config.yaml
hidden_size: 256
router_score: "softmax"
positions: "rope"
init_std_o: 0.00417
schedule: "wsd"
max_steps: 7926
Below are experts of layer 4 (counted from 0) of a mixture-of-experts language model. Rows are named router (the router's row for the expert), gate (a neuron's input weights, with its number), up (a neuron's input weights, with its number) and show model dimensions 64-127. Each number is 500 + 25 x the weight over its row's rms, rounded and kept within 0 to 999. Numbers have three digits each.
Before each expert's rows: "gets" lists some tokens that make up at least twice as much of what it gets as of all text; "comes after" lists some tokens at least twice as common just before its tokens as in all text. This comes from a sample of Wikipedia text that the model never trained on. Tokens count by the router's weight.

# expert 47
gets: "1", "2", "0", "3", "4", "5"
comes after: " ", ".", " (", "–", "200", "201"
router:524481502497509490507490500534498458508500522512480509465477497517535499468536450572491480458546518487501536501482507497477520492502508496483509494479491504491527486485504452532521492515536524
gate0:541538522530495490542468534522502502517503504513526486541515501490499496501499507524513477530480510492479506519469575520493503478511485476480515451461489494499498534537479454485472465521451543
up0:491534530484516493516508503477507492501509489470515525502493460503515487503522502507534489482502526465485482495506507487505551434500463482541448518510557526514539522495491531458498445472500454
gate1:495449486466514491517493512513489461535481462493503502506455500496495530480518510508466523499495499498516482492464517523475486482507509516495462508506506536514495449498482504480507480485471553
up1:506505499508530515498510500524557511530489489536500512463513514463508551502484488491471544489528535500484515519508472477469518510478489517487496511453523510469465479497520476520530507502520550
gate2:484471474494461491534509506496532481470501522493495506521468479525489507482501463501461499460495455482469464524535483457522516488517502429541469449512434524500523486486480487544501480418508524
up2:453487480461488522550489499531537484498493514487456510536506490470485462513520489510497486491507473506502518503509532454479542467526519504450494478486469507530503523511432501551483492506543545
gate3:491505453494508508522486479482496521514480498501533558465485486492470459496527517460454499488485499520507461533479490525483508474546488482506530562546511511526556516529472487512479507458491535
up3:535517539503543483449481469463521524499506507486478552518506522479519483501507519462513499486517496515489467503496477488502533483503508506486477503495497530461526521526516505559515455495470507
gate4:514527521485506491522484526520505499498491500513500527476444537516508499474486503510524533493513528515477483461527521479496481454545448506497487493506542510517504483526482538547469510499535527
up4:530518520525509494503519514505495488522471502522487490528491528481500479484503512526501459491488504529488529430502477487508487482511527517447503468492446529542529557501533516481489527468462534
gate5:469516457450474485556515460502511497512489445517487511509509478515494458552487501510524504434510526545523473488505497507483455493537523472535487499513487497519522554495494455469505506462575509
up5:491523523445490458467524515553478477507485476499545544522496493485531484524476466519487526506505474492519479456443512499489518448475485555526469494491505492541482497559451488527509497533482505
gate6:541514518519494510552481495462524526486465467532523524532463526487478465520504489510495492444465471487517519529520493514497494481469488533554529517529538495546462464485505502473429510510524494
up6:508494493452535510485469539520448467496526484520478535515464484485533502512491448516505495510454549495502541490506490529493496529494536530493511526492494473495508458456523522449501502523465476
gate7:515478498553591507522513517510468478509484528530534506490488500477498536504502495495509473519489458476516514511488523452524447513522463468528508512498457529535558517465463523514478500495498456
up7:519497490548527499513474486473472496471520510519509504449483491505483487464453474533505505511503493443513504483491535491504484510478530475527502518516493508460526538461453514521499521486490490
gate8:522534498500495499509488480468482466474483453430523480516494513521501503493465516517493483460510524487479475477458500500501510484450480513499563464510485468474522506514516496480493512487519504
up8:507527538513498455492515476504475498532480486454560474510490473467481500464484566513477477481476537498499497483495492547494522499452439505509545485498507490488517566540519501538475477463472486
gate9:490502500446512489485509444497480508473530483526508472484483540473527516519527524514525507492509525482471513507513511508542480466499533456489502526532469499489455523524462514519480509516505530
up9:500488543513485506493480497495506494540488533498530563470474474501521549504480469535510494548560477519477547441493471490503502492536529570477525505487545504480516527503505513500556495503460508
gate10:492473502516503521465492499468536500473533516503466498502478508492526482489528555534443489530471454448529488476501498466531483499477472497462524495497503507478501525492511515521496490478473532
up10:543454482523524532512478473504541443484451507519488474488490482512480476503538470510471508516535495482519469451486520499482467480464486516490491512471507475466482487543482495478514514479498531
gate11:542519479503469519507476526488540466491543527480484486537494488509513420495469539507534523567512493482521473521527514493479467483511488513496505514442506493508541540489469488508529521485499504
up11:475477478491525457514506482502539501515470490502525528520507493460523479470476471494528482500525498504514473461502472533537474502522495510497526516503493557515472482535500505474504462484488497
gate12:500494485472515499466506501505540504523539480548542507522498544502486555531497493486528456479520467484432500480563490476510527536520499491490508509507522512552505504462449450488550508527493522
up12:498515489518499465489481511504503506511474510476476514492521525526478529507499503523483557521475486465483508519473532487457490499425516477533530488477518520514526516480537458498467541549533462
gate13:510484502505489479499459498534530511433521501473486522498466523492477488505478502514556501486497464497526517490496477474498473502524547507457494495529484538506517502514514522447529497516489505
up13:500493434479489480447484497489491489452494532507548489517496508498526459493506504511470474452494499522489514537510503518486508524494498508490517492511496552511463493508491425511493519510469516
gate14:493531559481516531514521490513507477537506492469491501460482526492497429502504510508480474482482534535478448502491507507493472512487447510519458508493487503484509506513504535510487500525521496
up14:500554492496527508484542473473531482508503490470514522485481504481511506514537478528462490470470537477476529520523501520471471524447483526500469522503489476482484457498537512532517506493448477
gate15:552528483491521514513499575518451517499496455550498519491498446519530516517503490490485481473490518536505512538522498485499513514474459515495481517485530494459482505467484485495514532531526495
up15:520457483499484487494498481503495489540482483464500501482477495495529556491519485495531504525520504477522494505488500529485520502522519506496440513493512496508530486467535463519470514535507490
gate16:480518492505517517516511474524519455472501495489537497479479491506499469559502478548494533471467509479518497498510515491497510454509473455466459478527482518485507488504451492521548502517520528
up16:538498532544499493449496539477477485518493516471474486475529470500531477485506494463505451535481514503498494494489529509518557491507500444486510517468477512487498478519490494474464482539487475
gate17:520506520463521512504489485514498485513524462471471535491531508516511470475528442496481535449509550515551557485531463530515484477518469564480522526523527514461511531498516461502501484514473497
up17:513500498455531488478488528539496546491493484485517486539487500468461517513503486480524519505459488508495519506541493467514515507517512495503532495419478503476433477497495519509456477477532485
gate18:490532499503487504540519462521532448508474532485476498462505462534538499514500486491484513485492512532463539538517524519494508539489520476515490471488501526502462445539463481516479484528497514
up18:536496526528499544521464528507465496520460507520482510472496508473480483503455500472523491537492511446518489493499508443543519512468491492548506538485488528507504522487497525535509496538496505
gate19:529480502518509503522448491471473482506493505494477487488516500465503520535518502478485479497552496499555548486446506445479521493514467504496529471511424510556565513475521446459474505491526519
up19:523497534532482505515543481530560503490503479513471430483478489528517486520473504488449478495522511500485470527517514501513487522485501504545506477527504524471520536520493535462520491556512524
gate20:497469520465508519540534486448500478506514506504537517484506498517507484490521484529444477494451547567441533540513520482498526476497479471476494482493540534489536506471501543522469479514474479
up20:551491483479485469492450536497491513527535488508523493490498508528477481496511496490503504519531521521510477513507503527519512537479499458503457541479523525516490493539530483466517528467540517
gate21:447468510541516487463493501495514510490542485492513480504518510477507513451517535497486497514521531509485449464487487462478545487512476510513502496519518461449519504482492490518509491518532502
up21:475465493486465502516526545551559484507502462484542526521491523544461502512494489525508505521479472526541504517475518493454472467505500499478466541488509519514483481483499522510525469489459455
gate22:515471465494508519529497488469494453480519477518467481530506509509513474516513472522466518504525466462518547492503475482531492511519451487515511504458513518508511498532482504530447469482517511
up22:529465529479513522481469492464500505512470506502481474483499523522512478442534469505501511490511513502497517523508470536478484461476506519496481497497445534472523512475489462493488512505542491
gate23:517527538495492491436507470484515526539502488506500523503513503483514497544559536488506479505499563499504510478468539510459511531501525449506519462505456484502539504536516512476550494511513486
up23:492518441459486466517504512529493450497541495522527550499467500526531528559525548489524493457556538492524497482486533548512494484492532510509488482533479493496529494483451474509529508478487464
gate24:488531507465483481491473515488469515504512522513475489555472511508531499463505508525491490486462510480498489513459518508462494498555548478507491520493509501491478512536477510552520441479535514
up24:517493496504487448502550478505501522481474462507503487504457504500476513538488478476440453505518471459498533512487533528510531531459463462496502533495477537496508505453502474471510487532542534
gate25:507466555523506502537533494528452520501495452542501539457499514488467485503511494542538508463529483520479491545487532541515484482460472475539502487496501497517483488460475475486492525477490502
up25:446573513496475507497488469500517455495439447484509461490540498541487529508486503515485501500542486490503492497463498471529479456503499516518483509465497463506532453501510521476479510542489454
gate26:487506520515548530519463511546503485493497501516514507495511493540530471481527498471491474497474496468522489540518494514539524469509503481503487546499501529474514564516450487469491486491510473
up26:508538538505474467484528503503501505554444477506499563477460520501480434487521486497471482531517513519458500478502493487507523498497484499492464463500443473502497524497524513474505488485528494
gate27:481449515546494488472495490463474497436499532485510455504473523505526563488512491518500502445471483521504498481470536513489476490488465461488508448498441462496497441514523532510508507504499495
up27:468499479526481449499555529491486509507503504503481546512528542510544494513506491502546534493513537536474457496503464544464465499559524478530519483543491506494481461510463514500475472479479515
gate28:488513514507489429493526519492485493498473498494463523496518479495519564552492532478496519477506497548496477502434464465473456484495491502549509488524503516503478511500479507492550475499511533
up28:485456518481473531502492548507476486548507575422552538526490473489474493499494492457524491522514452456506499484480535516495473452490554513485510472504479462505460514519504497477523492497495497
gate29:508492500498518500492461532505452490510471527483512481502507457517510460522507479470486510469499497482497511470503511501535478517487535492514455491495521505520481499469547473540488485484532457
up29:502569515543526492475511500496491520520548490503499488481519472490445509478522496491458522505511529535499469494500501467450500520519525494536552471515479511487528512483508469533482457479492468
gate30:532504544493509495510490512464465464510524493465545527485510530509541479496500485481454496492493571542528506515479540508521508507512494510500488493536453539499493507573544458532465526519488515
up30:527497515506511454532495521467494479504515507500444469524529512530549522488510502508494501474489495519505522473540516487490528539452488499525511461521521517526554496484500480468524524501487486
gate31:476496487511541489492504546464489487486508480471530519469498509490501501465520497512459509503513475489484487470558493484484507477469503489491481525505526460510458513498496563473488479494523546
up31:530498525492461498502503491495539506521500567495506474538518491462495472511479535500453480520513494521496528498520461519462493473451529520523522443489506452490517475524521496517495508544491464
gate32:466480463514494493501470473506470549507513502465477486465511483508534483469533483506445508449516499507446499566505518525489470484500505519464485543493473558502546470495469506476496489434511510
up32:512505540525475511531524490484487517502510500475488554521521591462492474512497430469513512517491522476523544518514543472466509504499508534508573538510505495466463529529507495496503512546496517

# expert 41
gets: "1", "0", "2", "3", "4", "5"
comes after: " ", ".", "–", " (", "′", "°"
router:505510530514542499545494491550495450519525518481489488499496523505522540501508464508514466507524535509487524512526502436500516512496523549477500473488511508477500484475509475558521511521523542
gate0:486521488490513532487489514450509483504540496531505456486556500472507509534529470486479508537510494462487485504501510485516478507502450475461512449501537506496486466470527487511521446551486493
up0:516480484500523492506508472518493485533509504511464514480495461515512523499491527540513517550501495454480524500466478518491500484479508506539445525533547504480504511556509472483478498511527525
gate1:518526519523482481461571500513526462471513490501471506483486505510429528502495501489472484515499517499500544463493466533487527521465499492490464562502475482548523488481517527471498494515503481
up1:564518474482500531492522521468481520493541470522515524454447534530499510510472481488512500532444547525505511470484529586432481473490454471525482484433493478517484453479482512528494509474503506
gate2:483473534518506566566528504513452471506422492507501459442505513491504484479486508465520483477476524514513488523517530502507495515491522510508543485509500518551511554486529527476483523538459506
up2:514506500467538461488510499521516452491489499483522476486510553507521462515503497504463480482488489466542425493500487492512504462462465447482505551514458529494448492503508497503520444498511461
gate3:497492506505541482485467528489450510475528503543492531536477536500504468505511444499499475491493513497530493462498480553489483458492451492502484469508499502497447524504531452495521480529512528
up3:521478487496496538534499501501520515554459514491494457495494498459499489530488494497495507496474449547446487503531506543478506515539478471511488474516489502521513487510505449505503498499545572
gate4:497502525531511574497494499488502477465528523512511489483521456512453495515480505495485515479489470491496469511518467508488512482485523519451521458510467470508529513471547481524510552477474521
up4:511512491468500489511510465474493518448495508515522501479524515486530482472478517540536560508526532514556506510510515505526515493454516489484481487505500502472461510468511483510532501519492517
gate5:502478502487509489475517511502443538499497489464511525468515497507524488532463517530511436531493501450517462525478512561550463521482501462486466503525474493505514519488472499493524524511472478
up5:530507477495473538492500456488522462501511530525485496459488500496490537451519507443480513505480480524516492490471472535451521484520510527552478488473460482500494480532477500491503529510547517
gate6:500503553492498447511554483484485474478489497513460514505519506551535489518520444570466441512512503516484472475462473481513448470500517530512479478510511485525503441504504514474551468471458469
up6:498529482498483512542517499520468500517509512508513456494466500500537558483487490491450513553490532500526490467521500496528542497535500543475485552547482473518488523466566521493461515503513483
gate7:529485477432512498494450501469468518530514505519498545468510485506495476532495499490496478475502468487486508508475486502482484525495521501507499506473464543501483490488485513499502522529490518
up7:518468491511482511507483505481540539517511488456487492503503485507536502520507546475522514530461513506484468549475525467505522562505521486503487463496500523483523499530538514482485447507463527
gate8:493539530517511524472481495474508492448503500470524469477537545502492511455526482535501494507489511466493479471538520516504476523504486515473482486528462509480521533507509514548516516508514475
up8:500516499490485542541522517547470497528477501515494485457509463490541490483472471531507509506500558515492499488549503491518499452517504486489490457502471512468488520520506518527504503543527522
gate9:472500487470508509499493530484535526481509530505448465460479502503547516477509465481520504492492506545499498498481487484502456485502453499497491508501526504441518544525503483507477445472517518
up9:493478515459502516495535498515517467522583512502513523483474501468495508485526447502478470468488510465486525509472497481522497505486493459505505514504516501481496512507519528505478451506502545
gate10:510542493513504491524496453533500517504527496504495490532489516549525488481509524495554500492479494530522485504496521494491501528489523489512485498509517533508509459467469486477480478477481506
up10:465515538483512507500512473476485491509487528465483503475477472488513541506509540482471514499528495489511468521491527495486459481566524489518513482499525498484486546526508510526499517506476469
gate11:501529539473505534483520453465494511440505516485561509540521531452521497501502476507478556513475478521459500519518507513503505451501473484528458487478468482535513525520516471539491511485520502
up11:520465538480482515553496518530491505542490494468486520477492539516499550516538496457490492523499533496514509517470467498480502560521509499498516510521462523493522477481537469493452507513489505
gate12:552463528516516489503518513529508487476498473514496521459497494467494513479463494455505524521470463493548456503487497479507506463528437490531514480507491506496459494509496474515515502462533471
up12:492494532493495505489485520516499533507497484493527479503535446458530496535510522527542478497476562486496518525504506527526537455428486521543510481517486511515476500456495488496495483498482486
gate13:530483523496458511517549494437532525495494504498522524492502527473493501480493538480493529480443510493517505498490502527465519522458486459521543482481465488488505478511501489514492501441545478
up13:511584466484499496504507503541476520511493463508505480472497508477547496512529496522498475552566500469476498499501490498542495500478519558463468508518517473481480512463491509490487512511482505
gate14:541496512500516515514507497461516462527530510481524487464504504493475509521504541477527525496522546490528507506508508521478524467508516480530492493546488520454564565457495497482535503444472553
up14:515548499521522477537498534475537506483470501549478470464500546439522531511494502525477497445513495500517466501472516540551509490462479470508484512515501491508470535503495484536498501478488510
gate15:477477562493483472501497516520506510500499506480531463521534464484468492493550467462503535492459502483480507489503491493530497454497503526490494514516503498510534572528503508479514524535491545
up15:470516522493515467500507563522478483490522517483532471508495462517469498537519471504520476523501487511497521518512480520508506474490451494484506546503512520469490518473501498488482535508532501
gate16:475497527522501523504482482530508491450551519491490504487453499502495518466492515523528532577493467555490489547523488491467522502530523485480496481535476526510490513498515494525467455514492520
up16:522505499490517557489505544522507486562508501522548509467482511516501490497484444482497487520523500505482519457516513491466500435429502498529502531493524451511490459517514516523493507567516499
gate17:466475486486503476513469515483453547488523532508490532504493461467484514517512483483491449512536499504496520486454554518541528480523490475521485469527472511520463501525444484507471520514496508
up17:495514510480488481467501514474482493481535524533512525472501458508504479500528482490512476518484505500471478529447522515496505492501469516537488507469520502454506493525444460471528470529485504
gate18:504528512472525425536522472506508467501481522525512476512494487490548508454482540489489528489484533481490513521508509535516507530523521484526484528458482523469505454499517486513470493485517542
up18:513496502526529488464500462498544487509488524539472505491527519504550500488497518516458522499480541538577491474525536471479534453461494487524514512494489549479454505496556485499493505555496521
gate19:489521525521489497482488494492511454494489482468516493501527518519478475496466453543481540524496484503499473518499517478509496497544502507502517500516516519478503471489505509490536505517476478
up19:530566508460487526503507531497515507483508527477497477481550553513532492492510498496532507502489480485513484523520491498515491534531495552481486487478495455467495466498483517500544482514513476
gate20:508477518498517486479465510488485525517446493495496475476504545519473482526493500467535505515508496474533496499487530496491512516528501505477474529489505479470504521484487535506431466537494502
up20:559498541481527518492527506529512544483480470544482467515498523478527485510499467471517497492498460486508497532473527493511521508500534515447506465477533529462473530491490485547451476476492485
gate21:548423555497480502518506493515478465504468492494523492497529447526513501468480517546514486546514507472530522447496436515501504489505521451516468507510521461533504473508556481483508486542503469
up21:478468519549497507519469506533497502506543532462494491497479500504545493504524468488546518525492518478510531541485522498489496495501500478466527446464525497502501490568521509494504490561522479
gate22:510468502503482491480527477507502531493513494514500497483504451530508449499509492495491509484509538499502515468531491513475536530532542467568511499502515511450493500515471502512494467502505515
up22:449502511525514497483455457527472477441517489493496491478415508488471528498471500487503497509494432500523496487478485530467463418503507513484507482491502468589517472488492491491476470515507532
gate23:519489467569482465499467515510481474494483490525556501496468489518509510534544495539546542488514477460507488520488542495472517449514529527524488461492485490519510462528506521487479500544551493
up23:531509485554488463500518458548499470474550509486494529505546520485491532467474529481477556482466554495509484500474491476501565501433446516493538480519506517490502504495461510489505469530515539
gate24:495499469521519524493516523500496492519446480517529466502501515460558509513496488506517491501512482460492510483481518490532479489499441492503447516534519471497535529538478483486516418497515439
up24:550477485519510495455483477510536494510488523465489488487518453552541480501488475501516486511485463481519458489514503506478521535452476474502501450497497509494506525483482462475463485473493499
gate25:486499500503510426513519491521472525548438501521496514469509506549481482524530481537524447455472488528491505518482498437539477518498534513454522486538487512472488489432549506503528507471483458
up25:503481504522470454451474530487500489526501479482514479477511450514505521490496498482498512488523535491489484455481485515525473512511495509506510485473469516544521489553446485552522487535501519
gate26:523487487464588505502493491490503489451506514495530500491427474499547499545498482536526483532513494494470485508527531492480481489515493519498484492492536462512541528500510543490495500471502474
up26:480476542464484503510519517521496481461525544487480521476522464476495443507491497526480485517513507506480511505481544464496477504467504519500512485529523469512519512477506527484482505494485509
gate27:464513492499481444498489504493484514493511517451476491540466502491543517471441497478538500480525513492507512540507528507513496495498501559521479494528502512496446498462526496530465496470505518
up27:463512480475518520509525544476480482490518489498514466503476535498460476512539534493530459503449501473521477460516497476477484504524475489506537555547516508511533537558494497476480466530520481
gate28:480498502465505432483519524505499535532495490520461514452557504467517509509506506507530458525509471512478523511489528482528471479492498468489531500551453511485481490505512513462547482470475480
up28:474460466515491519485511553510480493494495507495480495484507546504475483473496482485492510533525447497497507513515526519454459463478450481471500498479528511524494505481491533487484488484442521
gate29:484468496523481500500510523460497498469489533479480476500457496495486518505505528472491503468504505533509537478507500486491532519428484474521523534497451479465486487512536530504513517490503496
up29:489515539520534468540518535501502518530463481505495494519529531497558513512477469537569502537506463516478516515513488491518463484541508471507501457489558563489448519455514487478441558439469515
gate30:490528476493474488570515502508480494489489528513527493511514533491529535499450510515493497473483468490518526503453535539467512502510480469525534492502495484489485460534540471496504497471538461
up30:535504497500524523558517478445523482498478474492494501519507518499498469498476494473509497502501493541465498489458516497474539530498510469535534539527495500524500475511526521478510511495528470
gate31:435490512460507510469491480507483506483505499504464515531449472493480517540525534472515509485479485527505478470510485527521534498502541515491498489506479496502472511494490522480504490475529506
up31:489531522504449496506517499493474486509475495550514488522510498523536475478508551535501495540474540492475518462527457480515511492467452452489536487511457499501516531512514477525485511523494485
gate32:516523505505507507498507545480456498477475455515473535530516450486482482480514471499441475493500494485497521497525521505481478512512480510497493510492502519485509507523448482489503477481518516
up32:528499492533456493489528508492535472503526526498508495549498505528493498511485488438473484532501540508503498491530483525504482499520510483508554488503473508502476503518514530515485509521472512

# expert 15
gets: "4", "5", "0", "1", "6", "3"
comes after: "201", " ", "200", "202", "199", "198"
router:503479546532521545521483474545533438495517552500499502490476477530508513506535459590486472478557513474483494524517512458505499485509521502491479504518506492485524502525471478516515496506521512
gate0:481479445502536532512501502491557524515509535442515517526532492495460471505490513502523459532484515469542520497510507575564492509494494511469497515493490495514524489497500527574522518489492495
up0:514495507506526531489494490520469505488479490488496538504498508428497490470529461542489482513499479493478500474493499452494494532495485489520540459543492492546539534536459507472493492508478465
gate1:513494519518523511498498524488530497482531525511497493518499489538461538480536463508514436490497536478458512490505459490545483529470499517476518473539468496507537538496477486487474498475520483
up1:510502457455514449480525523496534487501511475506438546492490496507499493504502516470540535465513497545466526469484539502520482502484462494530488504527514511518502471502537499518473465471496453
gate2:534497478534506494517546490529494459495480565514508511511490485486513501483496539528509517494480503507549498513497522460530498526533445474523508536486563518525528529527485491469488471489467506
up2:508499516502511518494506519486491468511484505526510502474478522494543504440537514540506476513482448469503508496479504451474497492503527501532500492507457515493511546502495468481491483497511524
gate3:486505542549503479485449485476485484563483479478480476474491503497518523452507462466506488528542506486530488480549481431504501548495529485467482478512467509530523504497498468406531533541487522
up3:458507514453507532505524513492535481506511524495469486517486568472507462548468530510552509501496478493535489487464501504472512464487533524483510495506479495510514467519532521474526504515460511
gate4:523455469484483483514514501540472510514557535506503507491448497480533507497468467494480463516474552531476513502521469530498495540481471499503497498462518470472495518489521521450481500523497471
up4:460503481495538532503503455480524431461521505508493478516530514516495521471491503552494507512513489483509430483508471466491472487511495547494526480539491475495468519494436520500546508444507510
gate5:511464517442508484460458501545500531518503510468474503519430518533523491475492461474501498499506497498523517510500459500497472518479496508486517521501494517517495491466526491472507493527497500
up5:506516519505550524495543541468520532479519487466488483499514514470492484507507568491526474525460498452480461539509533500509492501520488500544479432501496499493551515529458491495517532523524477
gate6:529498509521484496512496537537465489483508481475507486491485511490495500497509508467520511460527480506531467465506517461506524501538534496473448461473517482468494498510526488525537527536473520
up6:489509484499460469491493458503505519493478508548470533466487529499468515518535506511456506508496487502535537530524482468485528514478495525505513510504481451453476495454475496461514556469498540
gate7:494477503479462495500501536473502498474521442462514514446491522529477479509475514482489478530504476546521517500523509519476508488498516505475514491482490510567491545499512465473469510507521501
up7:497488531554523535496485483438451483497508531538539534487457512548528510481506525509486551516496482489458501487500541516514526499473491513542466488494491457502499469441507537503491451438510494
gate8:525483501524453501488505514508457512511517507516499487460519523490465504483512491521488505516553505467470509505490504488513467511507497575483504511483500460481466533531494493498457475468477517
up8:484521502480469524468483469463489502514460502528483569509486503536492524496532488474534537474516509498487525546513427445503498483518469475536465450523516470507525502471500480491503518484488527
gate9:473470482508470509531517483484519530500490466467500492508478536487482505471478497527492504522502419507511478485466521517467484462496462537452535505526534495523514481491524487488515464510484461
up9:482491459493469462499554521498499513497489501476473488544479515496524473468468494508483551532528505480523540526516519494509509484545472473472532514498520483466553543428487485468511526496492491
gate10:476513540465460519498476506480513499480527518525475530474503480492558501503492500483510507483478476478475532507497530562510534498495564530523464515456514506484509530517476470520499500479547492
up10:499519480471474518487506499517518521485495511519548506498497480555532524466527514525495533558509510486523434496492494504462487464467503485476495494503474498530513508507494475494508507543506463
gate11:512497536502503452487513520516460530481497491512508501459488515495572518520548506528502520505478506462521530505481471491532493501514460488485449484466512509536589453474497515456479529492484497
up11:476548534458486486489482522528486490459492502486516481536488471474528488486481487510557492492484500460484492461539492540514507504498516498491478510543490458475530433529500496471485511464551516
gate12:462471505484483474483487488509519553495495488484486481505535512471537538509464484481543463469469508541470500487511523486487501525522546503469507528503506505501466505486502491481498519496551503
up12:473465500527479493507477529475507515470471499478554495518511491521491451531472515449526483522472480504487482500517488510498503441466490479486517505528454457471479494437508474494506571497502498
gate13:519479530505482483469485477575505499506493529501509530516541513465463491515511532528509480492470485524482459550495527516498500481495481453528482510539494521486486508492463542500520529461506478
up13:519499533512535517528524515474512466508473532513515521521509489577514480506499460474454522557454469487518559490460486478515484539473495496523478452466476468492509467479494503450538499510505499
gate14:458530502491521518504509489481471524524521457496418480506513529536502506467472504478499505494510537502502511509504512480516512532479486477529480486482480490487501466459474531468519486457529493
up14:428517500483475511498483466510562547467490519493507506499483505503519473531525518462497514499479508499478503477496458490529474515512466521488504568449423487470488491473477459441526514511457480
gate15:516477506497426503467476470556505503513520538477456515518451521459478515502509505497525467508464499462495543507488517496509524521495501484483538481523486433462503511498526513497537494519539480
up15:473488511478526475491515474509503500522537466516456456503555475496492486498496469523495518485518471500498522495518532544510446479498500494491426515500488511518503493494500485480490513517471505
gate16:508472502509481491502509503481509481484494469477458492511472495523495515542462498554532500494489459521511492506514507528493460492484506446513520495505515521542485488511487523479500526523521520
up16:485508504449508494504518518471492529498482481513446493489506480582530492482441480509493508491487455482462491522538496511478512475467524510506504529480515490513505523459542513476440484453495499
gate17:508434502546544479498515494523450473527507493467507494508547508534527535467485489511513520471465488504467472509495453508511518561461520501484517543550503520510494540491515493486504551534496505
up17:504488497497499518512498465502504469505511488471488481452542522539514482441492544495471497488494539478510507510539450522471550550481456571491464554460490501514475508514511458522528497500498537
gate18:516482515481495498504494432502455509482500477481458498513520515536557475509511476522504532456528467463495484516502525493486442498513510515511501500475476499466487526528489502452507536468515457
up18:459534511486518470490542508455489464488526491476535532500507527516480503496529493480474479509487504527525509544513498456482499512550498519496493513514513465483484546475448517449513474518513513
gate19:505499496483484474500456444494513508492505549500535504506481475501506523491467522483493527510485554540546493517464525523474456518492484529469498462476515495490490468544511516485529539489534501
up19:443503485506531502469518518475484477514506519462500459535525522536465484495478502497479537481471470497500437498474499501492508507488464532510492525495529489471470509520511507452471497529523525
gate20:551544515532479538478488487508469466488484494521515507502466502515528512467509508549481479480492480509494452471522515514503506488500518493530527508476457459481542535500529517516486496496506510
up20:514523502535542517488474483497484518505523524521520473479450530544527506482449500520527492530504519480512483522498500484501501485525514470490528483492486488493494467491467517482501458499492543
gate21:545516519519460527484491515520503497493522511551501527496544482490490481458478495519485486496497518502530494470518469479464512476517497507529468506553502498478513522482467547490483480487495495
up21:451481489489522451457552506498523508513480498507496507549476495497508527521521476458509492476554501501533518523466565491496526492498527508435464486524508509485502480537492507530526461536481508
gate22:484523483502551478491479519460488501476530493469506461521509508487490511495488517529487507503484505511531496483481505447502483445495537528518480476531460514477530512493470492427502485497477486
up22:496500527489541463493498503517500475517484515473483518511495478520509491490494543506458498507497557468574512474474497531504493518482496492494487509546495517491504503528518527438513475514519482
gate23:511533489436526525525469474513503528507502542527488478545450532514497469489473477470484492464486505512489455505491566486476525549513471482476535501503534505441497475497507486503445477479515500
up23:518497473497474475461522549489504484487488487475493472484476455500474478507480514439467456530501485514461472488517512510445501494496502534535491523485464464502535501530467485516519528499498532
gate24:522505493470475492495494500530458492480511517479469497466434494534561474511477501451522511488452473493499513501523485518485508535471479448514450512484501492496464482471504496518504509504495494
up24:516493510492461504513492484448498551504501520488561460495493497474464501490473501516507520517478472508478477496492483522506535530465494479536496459495471533507495466464508465569470518528496491
gate25:505480548538492476468513518463508495535484512482497535511539509551471486500473467529491519458555474515489506543468472492509540443488468491506498491496553510533527517499493515479498492525482477
up25:522525532522519489434497490512527504508530524476493500495453479434500497512513538463503515446511484490505450501516515525488486479533501530487513505531478491516552526497515552489484461435505510
gate26:522504499486516472544490509483498515542507518493510459508503512534441452489506519463471478512497500501526478502508495515519530482516459485473538513519513540475510555488515509512503511500500504
up26:487496540506567533552530532502537483528468520496495521497513449505528482472484445532520471507487480508507513493527499466507496481524525466485509536540482507521493499468512519514490488524495504
gate27:498476547467511522483505452496500521497482522475458495477535505513482537509524467516521523476513461541536486444554487489491472514510524539496518556456499514527467528521491490476491490477476571
up27:465473561482513506489480479499513500480528521503506508489521488494510477487501498490489500490477464512541518516501495501481457497487492488517477487508517512542498502544526522476518495486493532
gate28:453499477502485466511481512478462501523489472500484483469482473480482476545495526470497505491501475513531462499475520482538505450494545494522449457441530504534464561471496472461509480510493497
up28:468455502526531482452480519507554529515531531433516507520519499512516507497482501519484509473502497498502545483487501491495483491489454489514487505536499494481467497518551555443547548479514509
gate29:502514496505500553486545481497534513468497471497509471484528492505488458516512580511503508469499474491485495505456499491490448515476473545491503495520495518503525521517488542509535535492495516
up29:510493482468510473467484514509476491535500466504503506564475482524547461509513459494483466467480485509492469485491524503503502493527477454497495495520541538534511527531511479505508530525506508
gate30:484482482516493509515478476502477479492494467538498462477480508507470540485488451474494494458510540483499467495488495482547503475515505488477460488505469465488512495470567536557484473528517482
up30:512524515498462502514539470459520485469482498516530498525511514483472493483477526515495518493505455515523559459518540531504460534471480471471510498509534488492524492492494494546483463512502500
gate31:533519525508494504469475496458485515478489486534481473517502517504531485486468512486517483531492509514536495568512464509476524477505466529475475534515537455481459489491495500496534484549508502
up31:492527480463523482494538492487549517509497515525494473495510525497519444525509518476531492482467498492463512513485496528504523504479484500457478518524460483499503486466570489574477482508510456
gate32:500474480495519514518504464483480496495507474542482500537549489484490505524488508518525500512513518488486449490508528518494527496521457526473520510502490435444561519455495473522484459499536521
up32:517502482557498521485492489509501509489538487520501500457474502522483506481496478495470461456470552505467525508504530446491550526514497545518505515504505513456516502479522497515486505457465543